Weights of a small mixture-of-experts language model, trained from scratch on English Wikipedia: 32 experts in each of 10 layers, a shared expert of 256 neurons.
Below are experts of layer 2 (counted from 0) of a mixture-of-experts language model. Rows are named up (a neuron's input weights, with its number) and show model dimensions 0-191. Each number is 500 + 40 x the weight over its row's rms, rounded and kept within 0 to 999. Numbers have three digits each.
Before each expert's rows: "comes after" lists some tokens at least twice as common just before its tokens as in all text. This comes from a sample of Wikipedia text that the model never trained on. Tokens count by the router's weight.

# expert 7
comes after: "\n\n", "\n", "| ", " \"", "=", " ("
up0:563406449398548626595512611493455472537507539477488448459467492461502508469516526543482537512465497488495546410500542517506495527496547493565489483526542540547471553542514500442445512485510490544498479483463541397536570517538505566501512477520469561486497543486516500484511480437536505526471463495497564524531541560540519507480435545462489507549417515526459447482497478484464523514449525494435501495495522524502461503518502436523458532458504493588462486553508456551559469465522533520420516569478538496488494555387538518499501539523537506544461522446476555459503476497456441521
up1:499468459497565509545529532411533510500511458540497488531505571566558514565467542451451500541483479516448539557426505448454551526537502505555474501416489483538410527461443529423514458462453482519530504499499499524459546516455427540518477426453526560529570524547522485487546518485474474527510504559506525504496475568470489486530452472444475486467551422453451509509550490469485492492494534441476547619505456556527448396524550460466468557484468503480507476564527572480495483529460416545474516508476521524566464483523441545501494451468585507490532491437499547501496538492531480561
up2:526501503457547466523468527514466476565540454535528550575474524501535552481499539490540507541471496525461531484530518556532488490474448487556531460453463562500528448528548497510464627480420576485497543436467452502510465484455453481526483477490514470540478440477511494460450455420504436516480519481455417539464481518544486498506484509537455445485467476514574426465474460498478520472428545531488548501501595516445435563536533571496371490557551527574538509479500561506494510494485499563536467424595453497502512512504522504488488499496520484522503530449524473500526447600463553537
up3:522529461499472529503476516472514531487455454525517494502559421469523494537514444473470550520505481472452506487521448461526467498463424482490496499458567526490470475527447499448492463518499479429530451537498468469487530583479463459487512439465449513461486465532505464535499560525537533478532547587524442482552462470395472481576512537553555484510537592510471542506420468561527479510504487522492454545503483523562522474483601517540454488559455480487568548509442535523520393582397490473529491496540488437552479508483512571515529561496472547532503453482549539526544514536478396562
up4:506463479442553524493569498438498470544508527482508525475430484492468502451512473470490399468548496518522469543578477589480541449470537464467439496547541531516512478480518513583446509498530518472484515505558562548546423538500489443541509427483509443572441475457580487460470491507470462536523496539490602503535436553536454479588554476485543559431541530487568473522507512462558518523528429500445455497549513483524492545493498498496419585539473514530539507486481479479481535493520492487467448514538550526556459489435465480467542548538530542584539402423492515501515497510487493513
up5:503446517519505522477548488487459515480501556452540536434388569562439496467488504459502485467487551439469527474497494464494448491416480591484506508602525518423478587470496536453597533517530460523503551561490469527479420520518451531528403503427489527507436497422522548497470496552540524507506526471549488451474488521521516555490482481485575620482506441545495522473561492484498501558458451492462489474535458477435546523442451438526443536471509467509480523537513565503534495517538516514418529432535462431509479488495475486463501536528543507546527491475518501467496567499512532476
up6:520538394482513558503594470555511563488477533534466452459547446486517499502455443486548529532496472544465431485471497535419520463515507576523463438422532511491529492487482493502518513507505524498483509446535485513536423499438464505483565486414524477501445468564536468468515550471506531475525444522498479508520439505505484466497556435529435519421504459462553510507432469500518561552449491543518523476445548561448591563531476542534456457526568469458473451510419502550520511590523466535482512487471482548554446460462527462512487455542554519510467437510475457495541542542424494444
up7:482470532514522512527477517447510450528488565436445493395466543492502503520569491435509523409515433500434539495493490485465542545449427572540555530516516575477604447458586564526574510454500543499497472500434540462423467498511499500524482546496526489507557515463477548499515470546505501489501524519589522464463505568545551405436524497490422502504456471467474533526455499552488457557502445473517458559464431499449499512510478460451517453468497546587462482516559507491497509509482524519493508426470507500472531530497521507480483465518480524453552434540511554498415560485468497566
up8:510489383435484555574480573431427500497519466576511450473513522457493472408521502466469506580490516520475498506482477475494499478490516464499456496485525497464449496559480465492465558511504497430622470477438520493528519486559514462575533440414511519494503516530464480516479509510511468508513487494527519472523457476526514556519518539484503527503472501456466380419532550514498537475473469483459526464421537476503471495540492509534512462519547517507523527544492501516542422536439510507391493516552458463477502495439492463537532508539565477550530475390476535489437510570530434401
up9:526382569538494484525595486514459453425484504555536457511556524530547520499489504448529483492492506522485522530500482513494474482461425491510541564482510597468466486490502544501528481481539499439512458516486516481530466479479489524538468472438502544464525518438523475486581446551551532545572522583432499513497501495557471549576505420532469521465529498521512459561519558456432549535467496466490397485490563468501455468482588459542458474458492472530514453523522547465421467539526518461521440524507472448457490540507457434557535491545577494445479508496454585535459471447518544475
up10:557455520513483520509525530447477501521536488471469514542430464456546498485504535485552521522498478532445520549539528505442497499514473416485494476481546567448535470451542448539593531476436453478508585444486539531517516492531454529552498422548494539522504511400515485477503470546501558539458496439585548463454530530543521574541512479454450500551495445441475539557538507457510485494479438507390464514522480444524509488502532505496538567470568496466510498485520569452488478509501453523463552486469556514452460453424481471421547582494501553465546394523512428472454522489523479513
up11:520471529505485507497477480508460445499462550514548569560550467494489498479514428517498504506464481497539473506504539534495501508505489441500504455461552520486520414502411492573513518533479536441500491446505521546488535474441516473584481554552514593366398476511498544524522450460530478496531417537462591545558507463440474505509485507579561503458416474523525476501498482492490487513576553492516447514431546497488452490479477468550502530470483483508428480501407464466441501564527572549503499479503474559418477570491491530467520503542480518512472559552475499544555485437483553552
up12:475531518514476508484528541550466582455458516506601533484478493538477515447455423466496421562517441566493481520534483466460510511543490520512550508507474485491447536528475494527502449475497539407513477545563496477498420500415444493549476489423515505550477558555510546477552517513508557463466406414581550575451537448466487491457475591537497517501432493500465464491502509537482483498531488531550483497434540532547491408516520508559512562440529540539504456517448509568524500530510562567540549513500449472462494468474410433513490471468493502480458485514542488502533551488546457535
up13:457511503521507500492522494387540468430512484506470499464481451548430452476543493425518467519535488450500537461519493473427481530457557512510513522510452485503542491530538531463554531447546521464529509513510505523590534564542493509585425468482452524411562563482448534490508510562463583513437444581462536516472443433503491517504503474547486471479492551510456502499483415577464525509562515458509495500531465399495497455452504557524490481527500484538490473436502547506545531504466421460504468479551518456472613497511502553520557514525510434424505482420545529480530500437494532476
up14:576417429342473581542511553448418525512452570517531417534441546485505479496568515491444534529475492518561463500555515544512456511523529473582483513524502520458498514528537481437460473530470474475465497491470509557546503500504535506451553414510431519449478527431481481514586516548525576481487489490513520522497547440535563501493494431526475504494491486521510517537479549521553465465499485491508506488469495548513494486564489498546518533475532530556437454441455487503491416493445504571440571483516446479493548459463436491442517546509569452534481547520546516520468468497499502525
up15:541467333426485592580518569468438484523506554451563492559493449538524507486535531453484527492520470416494490434492551416518541527466515523537529431476538516458458532528461452418496511443488456498540539454416506465533475427520528485593491471523520507466504504451472514462511454458465521520518486525483538497536490540501496534476494540539531474487522499455528441480503453522503435506442471502500427479471569537467571472536535443493468488493538465531553477526538478572529435525530509494522454525585406506482532486459451488499484475500566490550519504519466496457499516479452473489
up16:480486514506504481493478465405401532524523437583482544515557562458467476512501494460405443597435507407457471549434487566506523551504456519504521484542535497460532525539489464557478509428462550482563518529608516508412537530501500557474505537510518558542555458466471464534578504508510461502527436551512461525482513465532537548499464439468542481517523517486515490530491503534518432541453510514492525541488528484445520477443460464569483550461494548519594462545436525444605502551477489497480483519565512507526548468498475456486508438499485502485473565541462484492481539486526503483
up17:476467372439533518641511495476452399456530503455490399456524474485503487430495488516511469559488463515538517458504472541462477522486515482499435562500596499452486543535421471516460478508532538522438445467449571392445591554494528476423572490411465478470527505520448489547500502468516469534532428484547523508483517465474440527493478509492489501501478558486474482532516475518507424513533505541538571504504525541519509506514477507505459543494518498500476475500483506454480557506440539500465461485487501408474466463427541452443492471553471527481486459431486523521504487474538500501
up18:495425419410556548567484521502385457517477554427462473457539482512465452519495457522504468534462519498528488472490551503499509467428470494532540557540523535427511513492460455500503524514488417475500487524500435451548483477500550547505557488487547511517504569559510536440529539502481508466540521528428506421478457507472523459493466515413418554467466524522480481525491495467430523507531499551478538483496480484475516477493566491531440522480523496484498453594417527522547480538504486546411537514556455447471528500470480582497478473523461533520542552480466512448541505578380455506
up19:539529516500539539467520498470460531561459563486508501480546466518535500479433488519489487516447508455487387526543466435465582556454463489502538475486559500542465479528434430494493569518508498488407469450544448534495503543559546371529467529475509413529540469568524468497526462462517538512429411465547551511441463521440430562452447515445527536510486430445481490507490475484532522516497450495528487476520511575589495504551536474525483581543528495552491471493510529559545526495505461493563515509498463510489557543430531455489469471494542468409456535477466491502507520515527501490
up20:528537538541549524529477485503472496530465517579548513500519561464477566535476502564536461504559550469529581495500484502484443521510551470488538476491435570540495501557542405463500491436422511576526521533488486503477441432463494494490496494541519542500494468463504545444497567496571458493481412530470512426444488491507483510534487486504441495411474379425477508488526533572529444519525542389541456495553540506458525487509477557506430530461537455518494507569458509523532506491463502511491428573482544453457571497495433453439505513562488504515478528462490478433504468494529537475
up21:478468492517507496483544567430464487506614511472513525525527515525428511456479547482483444454537539435530516450520504541548484533529557497462504546459495628500517556505508488459483450443498470390546478536487475504426559512456519505451467468506554479513486577469538501415536506502541489463492534520540477503492461519456451521494552505509412548509548460496512519464497544444470565537488542480453469449495438419487500490592497453551478456453514500475570459492497496458563516478496478515469516473516505543559466467549470422567568508513564534574526460549447510526459517484455444534
up22:500551529535538515519426517468473438414455468477466506528514512499482439380487487519449528457584579399553497501475497541410514515521549485464503546550558551499482549463450460510578487548495480510473535542462514488433512468494550517522533530485500564513503529512488512484526548462476439564500536481545520470481424480482565473468446545511515477494486426544467500551500540533457581497542443491518470526520491577542542551497428465471461422494448523449549501473495469469513464547549542502470497529520481520538455474508475424540517584508403536561473511447517443472525500497464509481

# expert 13
comes after: "\n", "\n\n", ".", ").", "s.", "| "
up0:591521487508529553556413554441452521463529473524550476533501466493500517430482525391437513477563524486558438452508558503517456528462514580538494479557512478543477499495514511456488559539482496492486463464471479430519531496551554455506498424518577440557496460446499525493499523459522529499518557572458466487502468481533544481504558539475472504525478468445495497491557464461502528418497515429481492552553495542532498457465429531478495494456562518519467535574507520518556472576528495513420534539563465468531507501494410557544545503596537551496431443438493483539516483501462501465
up1:578481472510557547550427580507482508507481498526507477416505475555551549545497502449471572488528432451523475485546505521487521475498484426528483474514536519554455526528486524516483476421432445420517527461506442450521467512510546504518513476498508475485546446518523457457474488420452448518563465553470491467496429451508521518497473461438459476513467438498485465528420486532575450452557562507538516503411475493501506487590488488461460457498554521471552535537477446507548446551507432587443447499555440515486499527416484485523498593549502482501513549543473512448505534552482512548
up2:545504509534490593497525472425465462521426459581398516459524502513502481515494547484473539478532487460512552508490531515495505563442490509469552489536426550558456505485548525576486487487542533494554520533461534530552464487521531441495463553494619476526495540525474465491503553503573527571404514443492499420538531512520525535568490473453437503507549506557523572543459424458482534480505498544513511484431475500488458457455505449515394470469508470475547491460539493527459515524467453422519498498502538409510497538477512522528509476436578504493568562492499475579468513464486503478
up3:484489487547466488484480503523453473458476458464493429564523539480412508553492470534543455560535464434560524546515503501461533560446544477524525520443501645455541447532508498511511459436535437546565387579468531470511504547502539479500513564429558482421509454454432468489521551467546531494501491513522487401477450527446482556478478528468453497462505446486520461551553551530495447401467516528461472496487472528500535455506482504490509542558457545540487489510511492427546456527496527519507504509475455424509497500502513554479478481462498567536514435460461471462508447456523516538
up4:609498469441564524561567536393411536481466534509543469417481477440477483453485482488527521519531472504518446502459596513531532528477510438506520544479532518533468454503534448483504514577480447461476486496511471495485479470500525558555502485451526524502531453503392540544535465445543561488490528495435472488478506484521503514510560470462515490506549490472442414499536548537535435449560515510559503610456520461524518490500454557545495392503520470547518497555443436540549470520456530506490505462553533435533514446478454509518492558460514499495571542526521489569517517510480476489
up5:535457533437505519499534442493517556470572452573514472546474551416441491511506487528525504465468526535565560500559488531534504538527584408475587490452498575460505534520464469497506467432487416488472499486568533468515506513525476481398553520516539430537482526501465520406461534511531471518520476477566515462492530479511602552500521523464442497530485467460473499484475457514474506483506487473499498467520484510433571499524508517517487495527530522424437424490479514453488527543476460432495445463502502469517526554423545500534529417480512536484547526444568478546535445565482555420
up6:506516516542524546534516498453473484512494456522541502473538558498494444502447532507475562482493527483488486446446441410473518490479619512555497534455499504517547468486506510481483545508520493434567505465542450497494536450580569513492509523465491441451446513401480530524525451471516469540466539511474574461436488563503508491490555453594549453432470513552490428483462496513529600492507471449456515421512455530525528475485486542493554451460479419443480494537488514573440495453529402500546445511574450524531504534532530546468522528491455448502523547547461538457488483503444440476
up7:516499517519548510498450547489449488488492537473483456559524534498396464488565520484567517528460473495550517509512496532552448468530434464497493485622476574523465530465551467480527472475481510463511507544480514360539466389451485471492482417443523446541522493454504563496544440495526506523555525467569471482527462535474499477553564458550497511483521475529493541504464469465461425504487448488463520498497464533468480497489524523617541528487519454481519529484436505528408403518537492524522529526507472426478454538526504527557504454454518545510529491549551510580561546459515510477
up8:501488522450481573491594544530487517471572503492484372458522467524445485357558543516529484480507476502457479505542462475526513460487514438518441538451494445454500533501501577464499475510510439523512437532486492429505493458504486439437493544545492488570475508480559442476485516524494530506501521447422505476594422530448475525533546487548512506495575513587491616499554507489565482526537499432504517528503455520457534463527541516457519589505476463552482503527472485545492460469469512435468520497491531501508492483515535543543517542521523509503486514493549482489563543440460562423
up9:467445553487426553575511485517478533545522454410546419569481505507479455509560436561515514501488577427576460448497510527558470536452482455553570470497540513543525483480519511523493448521444506463528552514574532529487495504527502479542541376534509466552529505498479474519510481528491548513482455483568493483458468410436521495560521462478542464470483523583416533518505485555462507448515490480479522546554535524434489526535446458553488517496486545499486547461514474518544502487507419423497486517482538430465519439507561493496508516485541482433526490483393483520489492505509417479
up10:476552484412490509471510490487487420441614435540554516532476504364520496557510476497542539493591491531536527458496530498513547570494458425498482528515460436486475460462525486485425487488526499507578517474483470478480516475483474463504533534543512567476526420476525472495500523494489534456436466445422472454477478516510512489485482485466497501533540551537445501459479537543612483549515484414449590489515522557558470412535529481497513529485502551537531535495471524521474498506552472516437472441463571512471529514451534454559461448514472475532469497530509535453564435485456452500
up11:532552491499552538490462478500499480532454431510519515492566476499446548448485547557534500535459493449528505511480480499483558477476504522473550542485461530547471529527560413514484467451472533485498510547525457436478435446569464480553452502476488589465497513527549478511525450472426427518541479519546614521507561480479556466505455494477534475514548508549453520578496498482546458522498489553425417526494532489494454515489478497474472549474480541521511521418524495562415467468550548542497505539534423534457510482400483454480487441406504584510570540514505525553582469466536514506
up12:523524385491498626532547512481526497520492454580551484474440515521498419469460497495516469490504528491537489472506503499461422526512524443571474418425503471553477467464511528489517479529467518471463504511476511482569490454559506503458459440500587507538485544390446470500599490504478486538462537513518531516514481503476484491506481471547493503463479504452563483494556417585521453526439537472501460466504545495487596535597521441498493495429594520493501497514446510556526476524575555475497495506480494535482486537485482524579502508565457463524532545495522561527440500524549459475
up13:499581513541526539508497563511538425482503529545442500477495516491516518506502540517509482501452500431442570465449564530472487487429520579543468428429468556432497461521496513461572487478470459407493477547489509478432441456451499559601509527485494543546500501471520507588487486503581472475453569510477514476502489468495502534442491583476500537533509487516509550480524480485518548460479441485545523599397522486555441546538500471523547466467555583476405472512510476563496519485566536451492494525478465469471597490508526459475456480489528530546504518455532454515535481533481501524
up14:527529570504525566492465528535501488520481450482522507447527546537576455500511468552473468528403479489477505441609503498450455453491484466487531492494495455510513455471548451485448533487477506534546494478579495528576441466428467518474469591518508534397447494477461457480489525542517449523490494576611482537485539522483505548468525538556486555576496427406453496552556513551530428474480454456531527578501517525464442511511489546520514562519431485501472529514552514563459446490485474501436432517439442488496536480509546543519492509476475498513442560538545537511472521516489504477
up15:536430396452445571546523520424424518529498497518523454445505508494502487506516515485492472531530548426522458450469473502530550467476516476478497499496485442454524554500504444534548514480561444465454576528473490428498508459515571443464591446476461498478499537426489516440554544547456507526542469458543597489551548508508480468479489463453475518471554474539486514569506515472533498506489514465488490460463478472502544486542539483454471470480531505558518532612490450507508470508500451500403488460579463562443529502456413551484477541486491504472505512521529527489493533587395502559
up16:613534410481503589524616516481528551522567485486518441497504486506489528497555498454504484517477555521463477421554491540467506450474547464540486504509550482542468520566488487421515495507543455529424498557500529452502496468488569477564535440430484463467572447481533499427577499466479542456507480528458535494546524501542560500521477522480495465553513464492458497443463467551483450496534501551526544553498513528505446521527472501600449495426537511512504515538531459503540523545540514504499433484530482573511479525517446552504537556551505543517564543525472504547462537562400533476
up17:497482533511493549469536487543465533480483483483491513551479540535451543435544553460555496442512553496487464476499531452569467471494498470466562563491492492554509424481505437533565512500457570514538475503502479531550453482462538550486471498443484517508508512529418460507425553492513429467414470517567520458438543527526526496518459552524541479449479458547492477534473450559431545570530505482535547452558545493474503481508496448529482421550448516493522526551411423492566515496438491464503404467547440582441505504539510510561527528434545459527536472483517454526482472518509420565
up18:485464494457588485595507495445451591519499428502510485523523569479473515512533533486558446520491577487526514506540408489480498482515496443490513491444514423495540506482404478464509480530485390516575508461503478516579528483519495502548540460504526515483475524459484503436506425545470458520488561502551482468494464547545471515557481534478497569460534503470448505516496514526495488501546483525502602501447505550514487403501485442483474515494532492525504478495530564584489415493539537649489481508494474471512535395511473477497584568514508460487536476520532489459500539525516496447
up19:593546551563475471529508462549544479502503455519448478455459499496558530450474494478446459447576515522565490464478490473460450440533508513518417507551483514464464500559427467501559526484546508439501503476483522509505505510482510509468452557514477469554378470508509493534510477450482513541508441486457479514422471484483557484492539511507465507519515535486424513535459525537535506557566499441511497503470400457448524515526527583531489470491465519500568493570530549541485523502488452443503435448549586447515515551560559538470487514524478568466573493459497503521499468604402515548
up20:550448395492508502521583512389443524470563407496552475474546544507489537415509500535477534498457426472433471445500558504497538555452488442529557540512567443448382511554471467449459499445500447474494490540440488544517500448468506500506501502487545502524514418501536555544532495495488555502452468493448518516448466480508541502496467535520494503508528500502461514485458503476447538519547518493524446529436389507470503458513569518524450445457485490470488545587455512557509499571459502526468503496566461479556524489482517535475535503506509537498543495442492437455467499536528419500
up21:474396519489491522559485484534505493449455424499581493587415531518529504495501598496485527478440465521475522521652552444463509504462478510530547557442469488494495470506466452500540481474532483459539453460505546514458458497511488509537510498478537478510498539443473537537441422524524478555488479495420472486527508510587541474459504563570450493490545533522538547493537488457546481562497472446516580500447512514496489447581521514465472536535601466589519504511500495522519433466439501432407475436444477532525520466488498522503503529489490512471451460526495522514554516478488533539
up22:602514455518493498601535551410507484513562516547507486502522521458501541481442433460480504503516499515576373499499510494553455512465548500568501500556510553540516481521501490490541593512511473495509534577441607498520505463523560532477507540441462526471512474482432494434518535465489439460504499524469503468505473454511518596460540477493569483514570510497487429551454469481498465494515484474540500520460466547525467472530550521552514541414545519513474493447439464479517455574454584511490485465544426484510508536456504533512529546498495544506517493474436510518420468558440482550

# expert 3
comes after: " to", " | ", " in", ",", " for", " by"
up0:556523499504517474546496505469462519468420499536485543546519411461550516461525535478475410449507452465443511440567600548479463481488519510550482490564476477457441532544566470444530532462403537513496424558404473504472534537544533479523581449473527584511450511463515491494464492515515560474449562491476571513506510555477522513539487482473501501426510532490512472535510497523455476516449511468470495484502513527450479534488498571509536532475453472554493566456535380500601538530521418490489523498436496537551479534552476462529477524470476559473503503581485524465457490454512502501
up1:508443480512473470503506478538541554488523465504461488488463538472482534526458517494478538577485457551594515447458558460502503488474521429500483491563486472491435550527541464508550493529543554457462455580521466548491507516477498564494512474508470425493483516453495551494486479571519488592532427519493505522568564552583475471459521480449523498502490457488609405499548535603478508466484493454485500526505513434469525492441513496533462511489530523501484526554467505568483481508390507491471438398562467429469470504440512570524492611538518477422489509478523533493475507501511481449
up2:568540483477488523521509470535435532473514479451569486531530529457472435479538503495414538591450445528524481437499466529483514538456486507547542491525550466451404564503417534490489569438492530485568543505518509460467526454525448489475564514447559455514462475467443525522579467548501477471517496581447489481525467543522512496536453466536425496500458417521553523423483455541527573505479461522488512425448424524509511477494500433544463509519481467563511540538544494487522487514467465457444520512489481548517470573503484437558493454485515570522555457455441456447539485485442534513
up3:543415436465505463459480505514465475525508467503551489488510553457519489482437593540479512459464543490437446493568488465533472546521497477519439476456450524548459492441530472487547506555476429521484482450371512478495455553551477488491543476554486572479538505486513475472462510559489408544473464575521515464548439501445466550472500456485492484455524469430525495397545523520526578538529569505543438474485539484487576492512488544487554449441452527529502496522485511513533521532590482486494498585493476512464536581501523510521551469492516575534441551550477477494498543524521552449
up4:505490479505453486526414477522514531514568472519575565473439449525467478575506517534497535545537557494567446468507502375456442432505481551476487515547488503478448468546584567484428555470503487524494522424487505513480445512525488469485451435481511535565488461534485593542445498530498464588515465608507477500534539508439527502488453461431528491541544574499478467457485472533554517454519501577546477500493489456435477566572542587481464554485472533491479573494435442560543483536494498486521456492546479486505519487511480498464447552478493442483521499523491514522511468471523521486
up5:465448498557528492505491512493460504461422434494479488462490511517549428590418508563484474467445508582535486498487511576525478560497495592475496478534525498560477498598533439464493492496498458526441492504487479513402423507462473548552394487565474465503515520523530497511497441560499440530511482524539490509519509546520535391453487554498536568479479494514557523514482545571513476591498511518505562485422507516453480512446471449570530574468527481522523476506469495499489492479524490535350425533531495519546509468525486518513504528520476534517525482469505470498451509482514530570
up6:485449464493540478533535512486518498512491547417447517480469509513480504563463527415573490534448448535484433490456534495519538500446490539566510511545563551529533493424462436469466570512525437465477467553534521458521469497512458480554467499523548499463461502433573497421420503534502511459519495479489445456459491476472554536509556445514439463526429526500536477412482472497609560470525505484452550475434426490511525522507481569478471509520500551551440538531492540537523494502531442537535583476473547554571526534514511489545495555450479479440531497519614478454537523477508506505
up7:540539505487533485486421474512484511502546494527455566483500538453555502442484471510487575569546539520446510451480505516508488481491481561499493533531554500382564520479490527483476602498521471502525525505530450519550536475447438581552487483503425440477513451488484510435466475513464449470490501534458472489532495464507528498510531479517502488406576507484533501498530460578501474501459524496470518570457457503447509507514449541453571606509457445516463436540527544570533480516466405543456494410493535424516498541539482490531533529561567456479549585473564508499521555444514521512
up8:492508529522528443594548535520501509556446451436477497509518515509498480472494544495540556527466459475581500538527463597539475569486610496480543524431488537504472509487535501462539516437507497530471467514516521528470543506466497483440530441526500489468437534530455504511529522429536496520477455525585446417456391469504465484456509480556525433410501478492607485483560469512487447473445461473506544563507545458454483497475432493517527551485516531504531483479530477504462464510553465521483466514535447515443503549503565437476496567591556555533514546535432489469451443511527490510
up9:505502457523487605497429493503541484422403510496561423561503457479491588527446514488478537492486425446518505509537448481567503614481434515499509468491488602483550504489509471530561570438474510484559500463483501499476465523534473446472465465464472528476453441514437601510484477525518527537532533484438518548502510488515499431440522547482540527468404494594484487501508553483469542448501483468470473499476562496504535505490456481522489504533516497497446517466498532494550514506567453510471504412586487548564465520456506423498499512492517483504485474575491524582488503503446514559
up10:527559491477505510488505516506513530527475509454482467464481523466433539478453412514545487483493500539532534503511474427512463500473562489516567533528493573491456483533535474479500530441608518511544633445489583513483476529501498538493488442481446524530541495527444532510395526505481458556552430608504485517576474531506487477487540497491515515543489535506484500420502492553539513534479480458527474445432503415483555537519516462553525437436490523502539523498515468568464492428460487537477533475497600479427460481585527505537544471483518477468479464506506486467412487593540494530
up11:481472446475515519479484505486543523434504509531450487487474487567512468474512482474477459506463489495426561490512542546461563478566481529480489479554495546509567483519519457532483533441525557437479594443570544557481489530503513549496431472464479560490458441511517524462503498524486471515471523502494498505433490452473497533553452577565376443530504471501535466431448510548570484561456461526530467488520425451512442424596432554475509554484496545504533517502519479540541512465557457465509516570531468466440501459541556502486525464572550604515450481478475496552539536461460506480
up12:540531513485506459469467511508431542528519478517401536443450458585536525497496536484484517485432473536473506504445525386467537477543536514508514538591586506518505602469515441398461514498452553450483458558514499530463456468509557480560475478496460489467563505545495540468523466496534456528528441576564464513511503513512527482472455484438534460513481503558506453440448440499515508537440458482455572522518518433562518549521528550496456523467499536490461462501539451441542469473439542498431494466514523510521491522434469533530482623534526478441528495529474561502478535512480515511
up13:472502478533546494516539462475517555472475460399546505434512476535466501545471485499433495489481454421511476492489436545484505520515478524540575526438490527483489528471442512570520489504524520474521578477568562496561581500448482529443534511452481502456497405518572532509504463503533474447472532473549531514519468537496562488476509526456519532426442449496533551498593544610544394497424492512463475494473514475526497461500549474466521548522511519469529503501506546505479468459488426385533410557547444444503515475446505482469547513474533521558537517452475460542530463511454493473
up14:562474475418527573528505587372420504523480553503518515561513493519482518505509512547457524449503501485465441546541575432505446593477531564510463520583496586453548558505532504500461505473548520441494471520510522478522513518502539485548501496467449529456512525459510479494513533488489517590475451519491571483500489470512543609501516472457525494479436540570552496511478489548526492465480556482550414535470486573516524438494513518548525518452511458468494500581475531535488547542477468508545452452532477447481524475529468519498529456480541526485517499540592511476548559491434424531
up15:512431502471493499471474473466445474548426506514510493494418526558506523486462434531464521505493484465508440528445466422450526602461580532509595470443476481513496539464495503508520466489434491503533464443554521483497534455503490546539494467474562535513532498488538536459477475515515529580554451380607560480505544508544597473460538446530489519470436456501474478479537526496499502525466501536498488504487531535472465514489495563492498531526512537520529523542509477527577504495529522451541501548551438515516510547407521489469403494463464532536432484506616556491589491458495497525
up16:587461435471495517544506622449487475549544548432506452509512522479468493466501524494440479526581523508512472459575466490549519492528507472582533487529520498534455560465539494529482594535463495440520534470574525479481478449533546473530490484452492489519534542477518512496463532451482446545537437477487512481541412467496504541498450515435562502494483441520525501501537477512488515459548493424425463522501486543513537481544461464540456527393450505557513431520468485558443461527482478475502484453531462519550508526467543474546496509537518466540501404549530474462432555505495368499
up17:538489490555561506563481484456369461514492537468575531518496422485518429507487520540538510492516539485536576397490449467440484538487518459577492491521536497581472400578544496488478500458479492557424546565516539458459457466507485490569446453544455548514421484513462528537505543465476509537438425549553473483553530527541519465504601446446461519477528499466525517477533454438489514547511478467491477518467498468515501528473533530473522461544456465487408511480483491512510470439505546535510540500495531496552490532512514550471466494511579489521496521546579525524488417480493482527
up18:471522585495452561442465493463358578520468517505454549494502454531514490571536466557507461528502620556446553471539499536522532516485520505579574501513455444484505533549548587496493475531532478499520441458561512606484537505533497507534505459518525511434495543480483541412508485535529470458391484455508448488503463485482507561463506482446496444499546559500515476499527543501482468520488556451517476438504512508475522416437487521479476511423477475474531478470513436495472441497442474546433498544502505501523541560511515528476485522436473538549529495539473464513443472530506503458
up19:529473519475509481531482512496525480509480494551472557502549446527538499534514501580488512508502535407596517511566455602524522477428462546535484494529440514548497427556471514545506496472440493527577578520497484458525558476552463489521471419554507521463544475520485592454464504477413416461507503489525544451482455564490481447463533491439533469493478567529504448430486529474556457464447443556426454490487525522485470513516503517486473526470529505544440520480451671537552498517484462489487538508442502509499472495480523488462453483526509531524543566491478511488511531531511459444
up20:570415501486488495477547513537446489374469543495519504542496494505546530515481521553437543531523488452464495503473489528495539463518505494517505504555496549500422440430520407531518502510465506460435475486446544442544488503490471450577469465498494506505469516499504532443499524557562527522541524568556467525446487558510556495498476541529528463420491488528477493448520623560489470459481518354461481537417538469502502499506425449502553498455433530483529507502528488483502513511532435514503452507517485476500460504536549486452521472477457423553496419539439507557483491557555513447
up21:460472495490511475511445487546468491491550523446538478436502565565554521508498532478534560499492542498500463529511555538516465565480574520470594511489523490560480543516381496462470508500440508493503460555464494488482470526503468535494530524544480492468462520537507547447536558446471510535498484434618482463474520493520500453527501504524498473459521530510573441545454520539530502481480445521520539552490548457462494499536449447468549445559506525519525537445552491457519462587460477500459537524516520540421481538454422426471479505502484538541453425517587505435441416505583413532
up22:495516443456484559576504614438450510526467481471510444452490486448477558464488508500447504510452487453515449443461513458500487521538500503541484544443493465545505475523520417484512532476480455475540529545497492449534439594546497516495527483380519517457554516463490510516457538524543474523571446482518551502474435429564489474509499530458548513507486503474476399502522612548496562487461492439558489478531477541512570436556512451495515513481511529558479473476477515551610481537508444494450478527565440487565523485533478409548499481486523477470541491446493483535483483557486474486